config.toml
n_layer = 13
d_model = 256
norm_eps = 1e-05
Below are experts of layer 3 (counted from 0) of a mixture-of-experts language model. Rows are named router (the router's row for the expert), up (a neuron's input weights, with its number), down (a neuron's output weights, with its number) and show model dimensions 0-255. Each number is 200 + 40 x the weight over its row's rms, rounded and kept within 0 to 999.
After each expert's rows: a language model's description of what the expert responds to; "comes after" lists some tokens at least twice as common just before its tokens as in all text. This comes from a sample of Wikipedia text that the model never trained on. Tokens count by the router's weight.

# expert 13
router,253,233,235,154,217,267,242,207,189,262,236,249,266,172,224,211,135,181,207,204,299,201,234,170,180,210,240,117,189,269,174,215,264,165,165,249,190,229,265,262,262,192,216,191,245,264,230,185,272,173,196,290,256,235,187,294,221,254,122,222,187,248,207,140,247,245,199,272,202,202,173,232,210,159,140,253,149,145,118,219,143,215,182,194,195,223,197,142,167,184,179,240,175,243,175,238,258,199,175,206,254,173,201,214,244,156,255,163,185,133,218,207,196,227,198,235,124,253,164,192,235,193,180,225,206,192,226,209,165,239,171,216,244,199,180,215,196,163,198,235,246,204,284,273,186,172,153,168,217,193,301,162,217,245,210,184,232,230,177,188,220,163,147,160,145,212,214,133,235,158,197,222,108,183,139,230,294,201,174,224,300,170,228,160,146,162,201,255,228,204,188,190,235,144,144,217,158,204,153,208,189,171,124,193,149,164,216,217,207,174,258,220,238,148,305,229,188,211,169,197,178,204,178,176,149,188,219,113,188,174,245,189,167,213,164,254,180,203,159,220,139,182,200,219,181,275,189,172,163,207,225,148,171,188,173,186
up0,177,256,159,284,166,286,169,298,238,161,213,170,154,138,244,220,236,201,200,231,188,200,182,177,257,244,110,200,210,205,173,221,136,162,228,152,275,211,149,256,211,185,192,173,266,264,172,148,180,191,256,220,229,169,108,220,168,257,204,242,234,174,247,171,202,196,224,182,278,199,203,201,178,229,228,230,151,262,161,280,141,220,298,203,196,209,240,181,199,163,185,218,217,206,187,205,182,193,202,178,211,230,222,165,223,200,172,218,181,222,161,186,203,206,215,171,188,181,230,168,238,154,202,218,188,203,164,211,192,212,145,215,206,188,136,196,180,240,178,179,189,242,137,195,184,192,130,166,237,262,176,222,196,169,130,95,267,224,218,140,179,202,223,237,264,140,230,221,181,105,181,271,214,143,194,258,157,196,170,170,269,207,232,188,206,203,195,216,198,211,142,173,161,214,190,279,239,207,288,170,239,138,281,188,198,239,185,187,184,143,165,172,151,210,197,276,205,285,229,164,148,249,174,207,184,180,231,207,148,168,171,177,252,167,165,247,260,274,236,197,256,178,87,160,239,174,212,219,307,164,224,215,211,201,114,183
down0,222,232,165,137,167,187,194,169,175,203,131,203,264,176,171,182,140,195,184,209,188,236,240,237,230,163,189,115,219,198,184,234,247,181,209,184,210,89,250,228,211,174,166,236,175,202,201,252,219,196,133,174,151,224,181,209,163,179,197,214,196,182,190,203,160,221,232,140,187,175,225,160,224,183,151,192,258,247,178,199,222,160,166,223,223,119,280,222,142,195,191,101,236,182,170,238,324,111,171,190,201,238,181,149,189,207,160,178,161,170,241,113,216,214,143,163,239,172,198,219,221,209,178,198,191,211,203,235,223,199,165,164,125,289,214,199,163,243,251,170,216,166,229,148,255,257,181,284,192,176,145,153,156,132,217,139,192,169,188,230,186,229,170,237,198,181,158,175,233,220,241,227,157,219,173,135,202,206,220,162,202,134,203,169,175,163,188,132,176,196,205,122,243,227,178,273,180,176,262,235,203,157,253,228,211,141,224,234,232,201,186,195,209,217,202,204,86,203,208,220,205,265,225,202,150,150,171,135,182,246,197,261,270,97,180,112,162,274,195,151,220,209,277,245,275,223,222,225,167,235,134,102,211,184,207,163
Sentence-initial connectives. First word of a sentence or line, mostly temporal connectives and pronouns such as After, During, When, He, plus table pipes and list dashes.
comes after: "\n", ".", "\n\n", ",", "|", " and"

# expert 46
router,138,182,148,184,194,245,192,227,241,186,233,169,246,163,151,193,189,108,238,242,164,188,240,167,234,206,238,312,178,143,246,161,186,182,162,169,124,194,232,222,161,190,173,220,184,236,162,197,173,306,271,241,255,164,168,194,238,277,113,164,237,142,171,159,254,240,171,233,194,128,157,168,144,180,180,244,109,233,254,268,145,168,197,233,172,242,175,208,166,203,254,199,109,199,165,236,158,171,173,257,242,209,217,227,273,155,261,218,201,175,175,161,226,226,166,249,232,157,187,200,151,191,186,235,189,204,134,143,231,200,237,166,195,143,222,226,150,217,250,203,138,196,211,210,232,132,230,141,196,236,232,247,183,186,182,206,247,196,118,140,217,170,169,219,173,212,195,207,227,228,265,278,160,211,182,220,195,206,162,193,180,228,205,208,146,196,164,221,235,261,281,223,218,233,136,198,228,206,187,198,188,139,181,197,210,187,264,159,218,181,219,181,292,173,239,228,268,219,222,178,211,189,101,179,140,194,177,126,232,240,207,265,244,210,239,241,188,187,189,173,223,236,222,206,193,345,184,220,185,176,239,197,161,166,159,244
up9,222,245,175,214,219,208,237,191,226,191,264,234,210,190,249,275,210,172,108,148,170,159,158,334,170,133,237,213,121,203,169,228,246,220,194,85,123,175,213,218,180,245,168,183,203,185,203,215,157,264,173,161,179,238,180,188,237,166,126,249,282,269,222,192,176,266,288,153,219,175,223,158,202,181,209,218,252,179,234,191,159,234,240,222,98,272,110,177,152,183,155,202,235,171,250,177,158,146,246,197,210,274,245,144,190,231,183,182,226,211,216,161,149,216,228,196,258,183,81,278,258,229,219,238,143,220,199,165,166,201,110,175,206,124,239,217,132,226,241,249,195,250,206,193,190,185,165,273,235,231,242,193,203,162,194,243,242,180,228,193,166,235,236,208,248,146,267,209,192,127,220,162,156,128,167,193,216,256,185,191,188,187,95,124,239,201,265,202,248,185,205,206,185,192,203,232,212,239,225,176,237,214,199,279,235,192,221,211,168,182,150,176,256,194,190,223,190,229,204,197,226,143,222,225,212,179,180,192,240,190,169,181,188,219,218,179,181,242,227,149,147,191,211,269,213,201,209,171,223,219,188,206,245,238,224,221
down9,225,188,254,209,228,113,283,184,258,205,162,144,270,299,182,204,202,164,247,200,217,207,196,245,147,229,225,199,197,223,205,249,227,210,171,187,220,148,170,103,175,269,191,266,204,217,231,211,263,171,238,134,173,186,186,241,220,157,250,139,193,229,244,183,237,176,241,223,194,264,222,167,192,215,246,274,150,136,197,129,232,206,137,193,170,207,156,152,203,232,194,233,298,151,159,229,223,192,179,196,190,155,187,291,244,242,188,202,189,144,212,193,232,145,202,225,226,214,187,177,107,181,190,247,185,240,246,229,221,181,194,165,176,172,183,134,195,268,165,199,180,220,211,228,190,216,248,206,216,95,297,158,128,289,270,223,202,209,163,299,223,205,191,190,163,217,204,215,228,202,262,109,205,234,166,180,239,272,229,287,117,245,216,209,134,155,206,129,201,183,255,172,207,245,188,189,238,248,173,260,250,218,177,207,216,238,213,177,182,222,213,147,218,251,177,174,198,191,205,113,196,205,231,193,253,238,240,175,238,274,231,205,217,137,184,213,277,260,248,185,171,175,232,231,224,187,202,190,249,178,206,142,190,214,205,240
Capitalized word-initial fragments. First pieces of capitalized names and rarer words split into parts, like Med-ina, Av-iv, Kab-ila, Inv-erramsay.
comes after: " the", " of", ":", " and", " a", " by"

# expert 60
router,160,221,209,165,209,221,201,181,231,202,175,205,246,234,134,181,90,106,251,206,205,211,116,212,228,254,209,249,261,200,206,145,220,184,214,205,128,227,251,185,153,200,240,184,210,250,176,275,241,157,234,225,183,142,146,263,224,229,181,186,200,218,209,245,146,190,182,270,186,261,240,195,198,173,194,140,200,192,166,149,184,90,217,222,183,229,195,193,190,234,205,145,199,202,183,242,119,135,206,205,214,231,167,250,184,198,120,191,243,185,225,188,247,223,136,265,141,185,296,234,239,216,207,187,173,247,196,217,218,198,198,134,203,218,220,165,248,149,194,262,234,127,174,213,212,139,230,217,162,125,263,177,167,193,198,151,174,173,216,127,224,142,174,225,176,129,219,239,182,183,252,257,212,203,237,171,157,226,184,234,157,182,109,160,179,309,212,180,124,125,165,262,160,128,166,211,190,240,139,172,224,239,183,202,246,156,141,175,225,212,221,195,206,209,161,220,120,168,185,252,214,218,149,270,216,158,204,205,205,258,136,236,249,175,183,129,223,205,176,202,191,97,225,170,255,148,207,217,196,249,217,216,263,222,230,229
up1,173,189,205,196,117,226,145,176,212,244,116,158,242,215,187,122,193,170,195,136,147,266,187,212,208,185,160,200,184,200,168,222,228,250,191,187,95,244,168,259,289,166,227,192,194,312,199,185,240,153,238,268,229,140,136,224,177,207,174,174,174,209,153,148,172,226,174,191,161,216,193,145,231,242,161,177,137,171,196,179,118,189,215,165,180,171,223,180,183,246,238,276,195,196,230,174,165,184,233,244,223,188,231,196,244,151,173,160,202,209,188,179,219,140,220,272,163,275,175,328,234,261,186,184,171,240,147,143,220,172,240,191,205,254,217,173,152,174,197,170,247,247,146,237,131,109,218,202,232,229,137,169,161,172,163,170,235,236,183,196,252,166,208,184,270,179,233,240,141,176,238,109,208,120,192,222,238,175,205,207,213,230,164,150,186,255,131,240,192,223,208,236,218,226,215,221,188,228,178,150,181,220,231,204,255,191,145,177,207,244,170,115,266,244,202,164,200,179,171,248,207,164,183,163,223,241,202,189,195,234,171,287,215,289,244,192,242,232,216,165,231,189,183,159,253,235,200,151,106,239,262,240,222,157,244,203
down1,209,171,218,236,205,246,198,176,168,156,155,233,245,198,285,178,195,188,205,132,299,188,198,185,234,252,155,133,196,192,147,157,169,269,237,186,217,217,171,230,155,204,244,193,229,171,174,246,220,225,183,231,144,206,175,190,169,183,178,237,253,187,258,241,208,220,271,213,203,262,215,252,202,211,264,185,196,133,145,170,197,204,217,223,207,184,292,219,210,132,164,217,242,206,174,266,168,203,212,232,202,208,103,224,194,207,165,160,230,157,181,164,227,156,224,237,162,158,199,164,242,165,253,269,115,253,157,230,238,211,201,163,129,169,128,213,143,139,137,152,168,273,236,200,232,124,169,185,314,215,218,209,178,211,191,190,163,209,260,269,154,224,215,204,227,216,151,179,178,217,226,239,173,222,186,173,221,211,98,166,224,256,215,187,212,154,158,138,185,203,130,270,138,188,197,237,232,199,250,121,179,198,167,220,186,222,236,221,229,203,218,228,166,210,167,193,202,154,242,208,155,205,173,237,146,256,137,253,114,211,218,165,211,200,251,168,174,159,264,188,210,211,169,167,116,92,187,241,126,183,226,286,156,271,159,218
Adjectives after articles. Modifiers right after the/a/an, like only, first, new, former, main, same, plus superlative and word-ending pieces.
comes after: " the", " a", " an", " is", " The", " his"

# expert 0
router,186,191,147,188,233,137,233,215,212,266,203,232,158,187,217,226,202,191,147,215,229,140,274,164,177,184,226,167,225,174,220,198,199,199,281,188,241,183,241,271,201,137,223,114,193,180,254,168,122,183,294,188,113,166,131,153,223,220,176,123,156,203,228,168,219,162,202,219,173,194,208,223,219,240,177,167,124,149,166,182,130,175,194,152,176,244,245,233,274,176,83,213,169,111,162,233,246,213,155,204,196,159,197,199,204,168,254,198,243,204,176,166,194,169,212,244,185,149,194,197,257,162,189,123,174,221,201,143,214,172,184,222,179,188,220,239,203,177,201,147,193,147,241,175,181,229,190,172,167,172,137,288,158,226,245,235,173,192,226,222,215,179,174,113,169,198,207,184,237,159,171,289,203,216,196,171,216,183,174,192,106,190,93,200,207,186,147,272,105,166,141,262,160,151,268,215,174,158,269,175,218,190,189,174,130,220,176,217,225,208,180,230,76,178,247,162,241,194,202,161,197,232,149,151,208,216,225,246,168,190,217,209,258,179,144,187,183,209,146,212,134,169,172,244,152,189,253,240,202,184,176,167,242,196,242,121
up0,244,266,234,201,135,159,201,277,223,267,209,206,161,225,217,221,264,166,176,204,145,225,173,227,183,198,193,228,146,221,172,261,190,248,216,204,214,252,160,196,249,263,210,140,281,204,214,202,239,214,250,154,216,177,226,241,171,177,91,239,207,136,195,181,192,245,233,130,295,232,177,138,188,220,141,158,206,264,191,207,193,181,198,214,229,155,105,151,219,167,214,230,210,216,207,201,246,213,275,209,186,210,269,209,184,220,177,271,212,203,103,245,188,194,184,208,193,237,140,274,173,244,217,195,216,223,196,188,262,185,184,243,187,160,243,128,122,325,224,163,188,215,218,187,126,214,193,170,244,209,165,156,232,191,147,183,231,133,196,266,217,200,212,200,202,160,237,276,183,216,169,251,228,235,168,228,111,257,188,208,220,195,211,245,127,243,206,215,254,184,183,211,192,262,188,212,229,251,232,189,213,233,249,260,239,225,143,240,195,124,159,180,186,155,211,158,212,203,224,172,233,207,148,272,238,141,211,144,236,149,142,211,228,291,227,203,157,187,216,152,216,173,167,262,197,204,185,71,205,144,228,178,215,194,150,186
down0,188,224,204,94,238,150,162,262,196,238,222,199,166,219,243,185,222,215,289,190,236,237,257,206,237,131,226,200,240,188,209,154,173,184,229,154,220,186,211,185,229,266,203,150,180,318,229,169,221,181,195,174,156,187,164,141,219,172,180,209,200,183,233,204,242,164,238,188,170,192,146,167,313,151,205,169,193,204,175,165,249,184,245,113,246,217,211,241,202,234,172,246,127,191,184,168,150,235,203,226,204,203,218,261,246,111,200,237,197,186,298,235,220,139,217,207,233,168,238,245,208,153,207,177,213,156,145,165,206,195,192,177,161,191,220,169,230,220,204,158,196,205,212,177,117,208,200,235,189,233,43,288,183,217,233,183,176,177,178,238,138,145,121,208,177,164,202,193,197,238,214,204,138,277,212,204,213,229,165,239,152,193,198,160,140,266,191,184,161,239,177,209,195,134,258,201,158,209,230,209,167,238,140,159,191,216,211,279,223,207,198,238,205,81,215,325,208,143,215,189,159,119,284,208,174,201,237,219,218,224,231,229,244,221,176,247,215,231,155,151,175,143,238,181,227,248,226,199,187,154,241,232,234,147,190,231
Definite article starts. Mostly the article "the"/"The" and "a"/"an" opening noun phrases, often after of, in or a line break; also table pipes.
comes after: " of", "\n", " in", "\n\n", " (", " \""

# expert 47
router,242,268,231,180,191,228,237,213,185,90,196,206,191,230,222,212,212,202,197,178,144,178,131,280,155,143,168,158,248,130,149,179,223,221,184,135,205,209,192,234,190,169,190,185,234,277,204,219,192,199,148,226,197,208,207,186,136,112,219,157,157,236,188,252,208,199,172,195,181,247,158,180,227,223,205,292,188,219,253,172,237,250,216,246,136,181,211,218,243,101,238,209,219,277,184,218,130,164,191,224,245,231,194,172,216,148,139,177,176,203,222,205,259,182,204,261,249,189,139,281,178,141,208,190,219,145,201,200,191,214,158,265,276,265,218,226,199,204,189,253,222,226,186,234,228,158,157,174,228,180,288,104,223,205,133,169,160,214,230,247,228,299,224,177,257,170,190,287,210,235,165,164,213,221,220,209,249,277,204,185,147,149,264,227,208,254,213,214,237,236,151,160,224,188,187,178,249,152,227,147,180,195,177,205,163,207,246,203,167,135,132,133,263,192,249,195,231,195,266,161,212,236,177,248,175,256,178,218,146,197,121,174,98,230,201,139,165,150,229,211,229,193,119,196,175,195,159,242,155,193,177,244,204,222,215,256
up0,219,197,225,176,100,246,187,197,261,212,252,176,175,188,195,259,213,220,188,229,149,187,168,183,160,218,141,175,207,224,194,202,187,219,205,220,166,201,183,250,196,227,205,215,213,223,181,242,158,212,190,205,181,191,261,208,205,247,179,216,241,193,117,231,173,208,214,204,262,289,213,180,263,204,201,185,224,194,224,90,127,191,305,191,174,224,195,267,179,177,233,251,241,145,242,194,203,174,204,161,208,146,229,226,191,183,139,236,241,190,160,200,287,225,155,179,157,126,189,277,198,266,234,231,218,214,197,175,106,206,263,244,183,217,295,184,226,240,218,188,160,228,150,166,190,228,225,198,233,175,192,228,201,207,165,192,196,160,136,236,128,261,169,223,195,167,193,158,190,216,202,110,181,208,135,178,200,157,236,172,202,216,193,257,249,203,206,162,153,226,150,215,247,248,149,228,196,226,195,248,218,196,295,214,170,207,185,175,201,200,217,201,183,158,183,175,143,263,289,132,311,253,141,257,244,188,219,203,272,213,178,198,225,201,297,184,216,313,160,214,236,159,149,167,149,222,89,197,220,202,189,207,206,177,70,147
down0,150,159,142,267,228,193,136,173,250,223,229,179,238,157,128,259,171,151,255,222,144,242,198,208,228,202,213,115,206,255,239,156,244,210,190,171,260,210,296,192,189,223,248,254,251,196,270,179,253,159,136,125,162,154,184,201,152,185,188,226,180,167,203,233,242,194,141,214,223,142,197,212,189,194,192,181,216,159,178,248,224,216,196,186,252,116,260,209,210,186,212,166,198,189,180,186,197,254,176,153,241,222,261,168,207,188,205,205,243,201,266,200,235,230,245,254,204,286,169,234,159,147,230,122,237,201,223,206,257,280,162,230,270,230,166,238,207,131,255,157,229,190,204,214,182,209,137,234,217,198,236,69,169,146,222,210,200,159,251,191,211,134,171,177,268,175,174,174,197,194,237,250,155,153,244,260,219,207,200,193,217,169,203,141,213,235,213,194,201,204,243,226,247,179,268,145,217,158,104,167,188,226,160,207,139,240,215,170,289,146,122,250,181,199,159,202,136,165,204,174,150,224,172,174,208,237,230,233,246,124,224,175,203,215,194,224,161,193,94,235,156,195,222,214,273,131,217,250,165,133,211,212,210,154,211,226
Clause-ending punctuation. Sentence-ending periods, table-cell pipes, semicolons and clause links like but, while, However, According at sentence or clause boundaries.
comes after: ")", "s", ".", "\"", "  ", "%"

# expert 15
router,199,165,262,161,208,144,233,209,202,332,175,248,133,201,273,128,226,220,140,220,220,188,174,199,202,206,201,183,188,152,261,205,182,172,206,189,192,210,188,182,183,225,213,253,202,165,204,218,232,240,136,170,188,243,176,191,215,193,191,178,220,210,277,139,194,207,159,161,187,206,165,189,237,145,167,272,230,250,148,227,256,218,203,140,204,261,199,218,206,208,207,198,93,217,289,256,194,178,154,230,246,228,209,217,179,240,183,180,191,195,199,221,244,242,149,253,164,282,150,202,174,177,205,133,230,175,264,149,218,216,219,248,230,132,242,249,119,216,171,220,188,253,148,232,258,202,244,131,208,273,248,216,205,208,197,121,182,217,255,142,271,223,151,201,172,203,238,235,145,231,294,197,238,173,252,159,204,177,155,181,222,186,253,188,124,242,173,184,222,245,134,143,180,139,228,228,253,189,234,164,143,223,144,175,199,159,197,214,217,223,256,204,200,201,214,110,225,199,298,207,228,245,152,164,127,221,129,204,250,128,156,250,168,168,183,185,144,127,226,211,157,256,197,216,117,248,181,231,172,194,188,267,187,169,217,179
up0,283,233,211,166,187,173,130,336,250,93,175,195,153,165,155,252,168,219,186,253,155,203,135,155,242,133,109,246,243,199,198,187,141,236,241,202,166,227,183,211,167,181,198,194,200,275,202,198,247,262,226,193,189,130,181,131,159,221,135,269,183,208,211,205,187,176,203,150,248,182,192,197,152,155,250,208,114,196,213,220,159,209,236,251,253,189,183,234,181,187,224,210,248,195,180,193,159,223,166,202,191,142,214,203,216,159,211,200,168,260,221,198,184,138,187,250,202,174,241,225,236,214,295,238,137,260,184,195,191,204,171,191,175,180,254,192,220,185,193,199,216,268,197,139,182,303,226,156,273,219,207,308,234,132,205,184,272,144,180,96,181,183,208,224,233,152,206,173,218,150,205,189,76,160,225,199,181,181,165,161,246,168,168,140,254,208,192,215,201,204,178,194,237,222,188,246,149,234,166,176,251,170,200,227,184,136,147,233,147,143,249,167,194,257,217,265,206,205,205,199,285,201,160,171,224,120,190,156,214,138,198,160,204,192,182,173,219,252,203,208,202,255,137,147,243,231,180,135,204,190,161,198,211,214,209,219
down0,212,175,140,198,214,303,163,200,183,203,138,102,160,205,139,185,199,180,245,186,269,242,177,199,161,263,267,175,180,182,198,205,158,126,184,209,148,175,170,175,229,288,195,302,214,183,101,176,231,194,201,146,189,308,144,223,167,188,197,182,161,221,227,180,222,305,200,194,251,181,301,273,223,178,135,193,173,222,188,195,158,224,265,160,196,191,161,243,233,177,176,250,239,126,205,151,132,228,245,211,177,254,206,182,178,186,191,215,270,159,208,204,176,191,260,257,145,196,285,205,257,237,196,197,230,195,193,211,228,234,231,138,209,175,198,157,220,161,205,201,242,234,176,256,200,183,176,229,187,180,203,162,118,208,220,238,159,213,180,221,202,180,227,180,217,235,181,214,164,191,201,195,155,192,171,270,201,166,243,172,234,209,123,180,224,172,230,216,260,246,121,204,140,323,182,238,218,133,158,197,214,244,262,104,183,164,157,196,202,188,193,221,203,202,179,212,206,140,185,215,183,135,191,195,239,241,156,182,226,284,140,196,229,156,231,191,188,231,154,192,254,292,166,200,172,204,200,186,154,235,230,214,115,158,167,152
Table header pipes, names. Closing pipes after table headers like ±%, list dashes, and common names or nouns such as Elizabeth, York, statement, results.
comes after: "\n", "  ", " New", " —", "%", " det"

# expert 20
router,240,193,150,190,200,265,213,201,180,184,186,240,204,207,192,237,169,181,226,271,270,172,214,250,203,193,167,200,214,185,220,157,175,247,244,189,222,230,191,200,188,160,249,186,208,203,223,214,213,195,190,257,187,216,285,256,200,116,191,156,252,247,229,187,230,211,150,273,191,204,212,236,262,212,207,129,261,147,172,133,234,178,241,231,230,90,195,212,230,215,170,134,165,224,137,146,277,180,326,177,214,199,169,202,132,170,246,181,258,180,183,162,275,232,203,210,185,145,174,233,240,189,177,167,180,217,132,178,248,210,190,156,200,204,194,265,216,153,183,228,169,168,184,170,163,210,144,201,150,141,155,163,180,266,254,323,190,178,183,179,231,206,175,227,161,183,198,153,126,242,208,279,216,193,234,224,280,242,196,195,199,178,167,218,140,175,141,334,207,206,164,194,233,164,214,144,236,176,170,185,242,232,168,157,247,256,262,221,240,163,229,163,290,207,188,186,211,190,125,237,153,232,264,195,273,312,166,163,147,245,207,186,234,255,211,216,181,200,176,251,190,183,263,191,216,183,182,240,194,274,158,202,172,220,175,194
up8,241,187,199,280,165,229,152,225,204,191,179,164,163,193,190,123,142,125,246,262,281,149,193,213,283,230,205,134,195,158,202,207,252,260,174,249,182,157,185,269,213,200,196,165,227,169,245,172,179,240,165,169,236,262,167,126,188,169,178,128,206,249,172,254,220,178,172,257,274,165,170,166,214,246,162,229,163,199,138,191,245,212,240,218,236,183,190,258,158,213,253,233,171,237,135,148,229,199,227,225,171,178,237,133,229,163,158,203,241,272,192,181,192,235,175,151,234,168,281,192,163,217,171,254,171,224,232,205,244,202,179,192,171,205,234,177,199,234,150,201,193,225,151,168,234,180,186,198,299,207,144,234,300,202,162,181,188,279,191,270,259,216,194,135,221,170,217,181,108,157,210,256,207,216,225,133,188,207,248,150,229,222,188,194,167,193,116,230,193,116,212,188,253,241,141,144,178,180,221,243,227,177,203,290,206,244,210,165,244,270,171,202,227,177,246,226,225,153,174,262,181,143,238,249,256,194,262,157,175,271,200,152,140,212,217,183,204,246,186,178,218,233,234,156,274,126,202,233,227,226,196,238,226,249,139,219
down8,300,171,305,239,207,197,182,155,182,236,254,127,217,262,141,158,206,148,190,248,249,286,179,173,184,247,182,153,149,143,159,155,177,222,190,220,171,132,181,218,210,286,247,183,227,203,230,122,212,138,163,138,247,170,228,270,240,235,252,250,181,229,205,156,246,218,167,140,209,200,174,197,146,181,153,171,196,161,205,201,169,222,180,203,233,174,107,170,171,181,152,221,192,134,133,200,232,189,230,245,180,116,179,249,128,269,178,201,176,128,172,197,193,201,236,218,242,205,172,205,219,159,207,299,209,147,168,175,230,231,232,225,224,185,290,236,178,198,136,185,207,158,243,231,181,183,171,224,238,145,184,248,213,191,192,175,272,214,128,205,210,194,223,244,187,198,131,233,183,202,166,159,174,183,188,259,196,180,178,209,182,240,194,224,203,250,172,218,222,196,148,169,256,160,259,187,226,233,213,190,232,237,163,193,185,162,272,214,211,198,182,173,164,135,176,135,203,217,195,219,253,156,154,169,205,302,191,205,190,244,231,207,176,208,214,166,226,78,177,168,70,224,159,277,200,200,162,232,156,240,132,244,246,210,210,214
Table cell pipes. Pipe separators between numeric cells in election, sports and statistics tables (267 | 18.62), plus open parentheses and semicolons in lists.
comes after: "  ", ")", " 0", "0", " 1", "%"

# expert 38
router,239,201,119,199,223,187,199,204,213,164,197,243,192,134,215,200,200,198,235,141,244,216,237,154,156,162,232,178,182,315,242,281,248,187,167,214,208,248,236,141,277,209,231,199,192,171,246,218,228,287,185,253,221,241,199,154,175,143,217,115,200,224,219,234,150,175,164,196,169,132,179,248,194,158,125,236,189,158,222,252,202,167,176,153,189,216,210,201,135,199,101,227,157,203,271,217,204,171,319,202,233,224,178,197,243,177,279,203,230,176,224,207,228,217,229,168,180,232,203,201,156,183,187,189,204,214,211,223,162,244,138,226,239,205,202,255,234,176,286,200,222,186,231,229,202,207,178,143,234,161,228,275,247,218,116,310,191,223,211,218,174,142,169,193,241,125,191,224,169,225,235,230,248,196,171,162,227,214,180,280,92,203,144,251,293,245,231,225,132,226,161,212,144,203,166,186,224,199,186,160,186,240,173,185,178,160,125,178,236,211,189,217,162,179,154,166,177,137,192,210,178,198,233,215,246,223,160,199,188,262,168,216,150,158,206,192,184,223,187,268,128,247,248,238,146,121,130,167,257,179,242,174,135,153,167,190
up0,166,199,152,184,185,176,167,260,244,201,245,225,216,151,234,172,140,170,210,178,137,105,281,245,241,222,156,211,188,246,194,173,183,209,242,178,181,224,231,237,180,248,207,178,251,222,190,231,199,212,233,181,170,176,128,153,154,180,133,222,154,203,195,251,299,181,196,199,222,238,189,201,294,242,260,201,184,117,202,193,227,146,222,200,159,265,230,245,190,172,231,188,254,195,195,215,123,213,192,174,164,217,203,245,265,221,213,245,176,177,199,164,202,197,176,146,175,151,171,188,242,270,258,179,137,176,299,275,128,168,232,224,258,200,192,204,274,255,240,148,193,201,202,181,207,226,186,158,208,169,197,160,220,175,255,177,186,156,234,167,128,173,245,198,191,163,241,210,203,194,161,184,139,196,161,232,287,206,233,234,264,223,188,213,266,282,157,211,190,197,221,203,138,222,193,259,225,223,145,186,239,100,244,216,207,160,235,159,200,208,221,156,187,245,237,193,248,221,269,185,222,188,168,171,248,176,244,197,273,201,171,167,178,236,203,233,157,214,266,150,341,206,203,176,240,282,223,163,187,167,266,272,195,211,102,147
down0,176,193,229,268,165,188,169,153,199,199,102,168,204,245,211,244,134,208,216,206,152,214,256,133,205,193,198,230,188,186,245,269,205,240,210,175,187,218,184,199,127,190,207,222,185,152,194,153,165,155,198,204,227,224,157,134,224,125,233,187,166,195,172,174,274,148,160,217,136,179,263,234,247,163,280,187,213,195,246,214,216,245,148,246,134,141,152,199,156,156,232,191,146,274,196,228,243,177,201,218,218,173,189,174,247,247,184,138,184,179,226,191,196,189,232,250,218,209,240,197,176,261,224,272,224,138,157,244,277,245,163,150,212,295,215,157,157,208,171,222,203,205,180,177,194,190,137,165,108,197,156,148,247,169,166,166,177,181,134,181,189,126,200,130,216,183,216,151,228,189,237,252,183,168,238,215,254,227,205,257,248,199,157,206,217,178,173,242,199,188,274,151,251,216,162,83,229,151,172,214,229,101,196,215,188,205,176,218,133,201,163,213,95,182,242,212,276,167,222,182,183,239,139,203,177,237,132,220,119,199,183,147,131,142,180,252,217,174,190,212,184,251,155,220,267,232,211,169,207,166,268,201,196,132,254,149
Heading equals signs. The second equals sign closing or opening section headings (==Plot==, ==FM 1883==), plus degree signs in coordinates and labels like status.
comes after: "=", "\n\n", " =", "  ", " also", " career"

# expert 30
router,192,186,209,130,226,186,246,204,168,263,237,232,187,281,180,270,155,242,161,244,216,174,227,158,216,220,222,253,171,238,192,135,227,158,189,233,217,203,209,207,179,144,204,200,271,290,231,99,155,227,177,139,252,213,248,210,190,242,155,132,248,131,173,156,212,200,234,251,213,222,230,201,225,235,125,303,139,149,245,208,163,186,225,233,240,206,176,191,262,191,209,204,112,160,191,212,208,171,167,219,226,174,196,215,244,164,190,160,230,143,212,225,161,226,133,223,102,189,198,167,204,185,177,181,169,218,172,211,146,238,276,168,178,183,173,208,140,200,192,206,158,212,171,236,242,212,180,185,200,185,242,184,153,275,233,196,253,207,249,140,119,167,150,236,147,195,213,136,235,239,240,210,178,166,206,336,231,195,142,95,251,216,254,203,212,254,182,186,196,204,161,221,235,168,153,207,238,222,231,158,152,230,203,180,145,188,228,187,216,191,224,228,275,174,279,202,242,199,181,102,179,254,197,209,159,283,196,258,202,153,222,228,234,198,193,269,179,179,167,187,107,147,234,135,232,240,260,170,170,197,173,203,253,188,186,182
up1,228,212,129,216,184,186,169,275,220,224,190,185,174,229,163,186,142,206,224,226,130,222,200,250,264,253,175,220,209,240,189,204,192,199,208,206,190,232,171,180,240,194,214,201,211,190,237,246,230,214,212,141,254,166,225,196,148,138,152,148,127,158,233,235,248,150,218,170,284,162,206,164,190,140,270,220,219,173,171,242,146,196,214,152,151,173,159,244,212,169,143,182,124,201,206,175,174,176,220,195,220,225,203,216,180,224,230,243,158,261,126,281,159,202,143,223,193,177,261,200,158,209,154,231,159,221,209,226,202,169,304,167,157,139,234,186,239,267,180,176,202,141,264,140,143,137,172,135,284,219,212,216,149,218,207,168,304,205,210,203,158,188,243,225,230,187,253,236,209,172,213,155,202,237,219,214,216,209,230,223,150,225,166,246,200,110,226,218,244,118,230,253,244,228,219,176,176,231,158,242,193,198,195,178,213,204,231,142,82,139,230,175,160,202,268,250,238,234,180,185,257,136,138,247,195,206,216,175,250,196,209,164,234,200,234,219,176,209,198,101,196,251,91,121,199,293,183,187,238,191,257,271,150,209,245,197
down1,131,165,178,201,192,180,227,236,203,184,225,148,226,133,307,133,193,167,161,212,200,177,192,193,172,178,230,166,213,205,258,234,267,162,235,201,228,187,237,201,200,175,188,191,185,303,169,185,171,200,169,185,196,221,191,217,120,241,183,252,267,213,200,169,269,265,248,230,198,170,278,167,151,194,163,187,231,235,160,205,195,183,190,186,232,147,224,163,178,213,213,198,162,139,202,236,136,81,291,256,249,192,192,178,270,133,200,202,230,178,206,214,168,173,212,221,257,247,196,113,229,186,212,211,207,232,188,164,103,226,137,325,279,242,228,199,259,140,206,233,184,182,161,173,143,146,189,211,198,156,245,213,214,229,188,217,194,179,230,173,145,178,186,200,276,224,162,189,235,209,160,148,199,70,285,137,256,275,143,186,248,159,252,191,245,264,171,176,239,173,198,162,228,204,224,185,231,234,183,203,191,178,179,215,236,114,224,177,249,187,197,220,176,197,204,192,219,140,176,182,137,167,159,235,142,214,214,183,217,174,220,283,195,209,325,205,187,173,219,196,173,241,250,173,202,202,158,260,213,236,167,247,188,159,198,185
Proper names and nouns. Capitalized first names, months, places and institutional nouns like David, Louis, Paris, Act, Parliament, often word-initial pieces (Mass-achusetts).
comes after: " the", " |", ":", "-", " The", "|"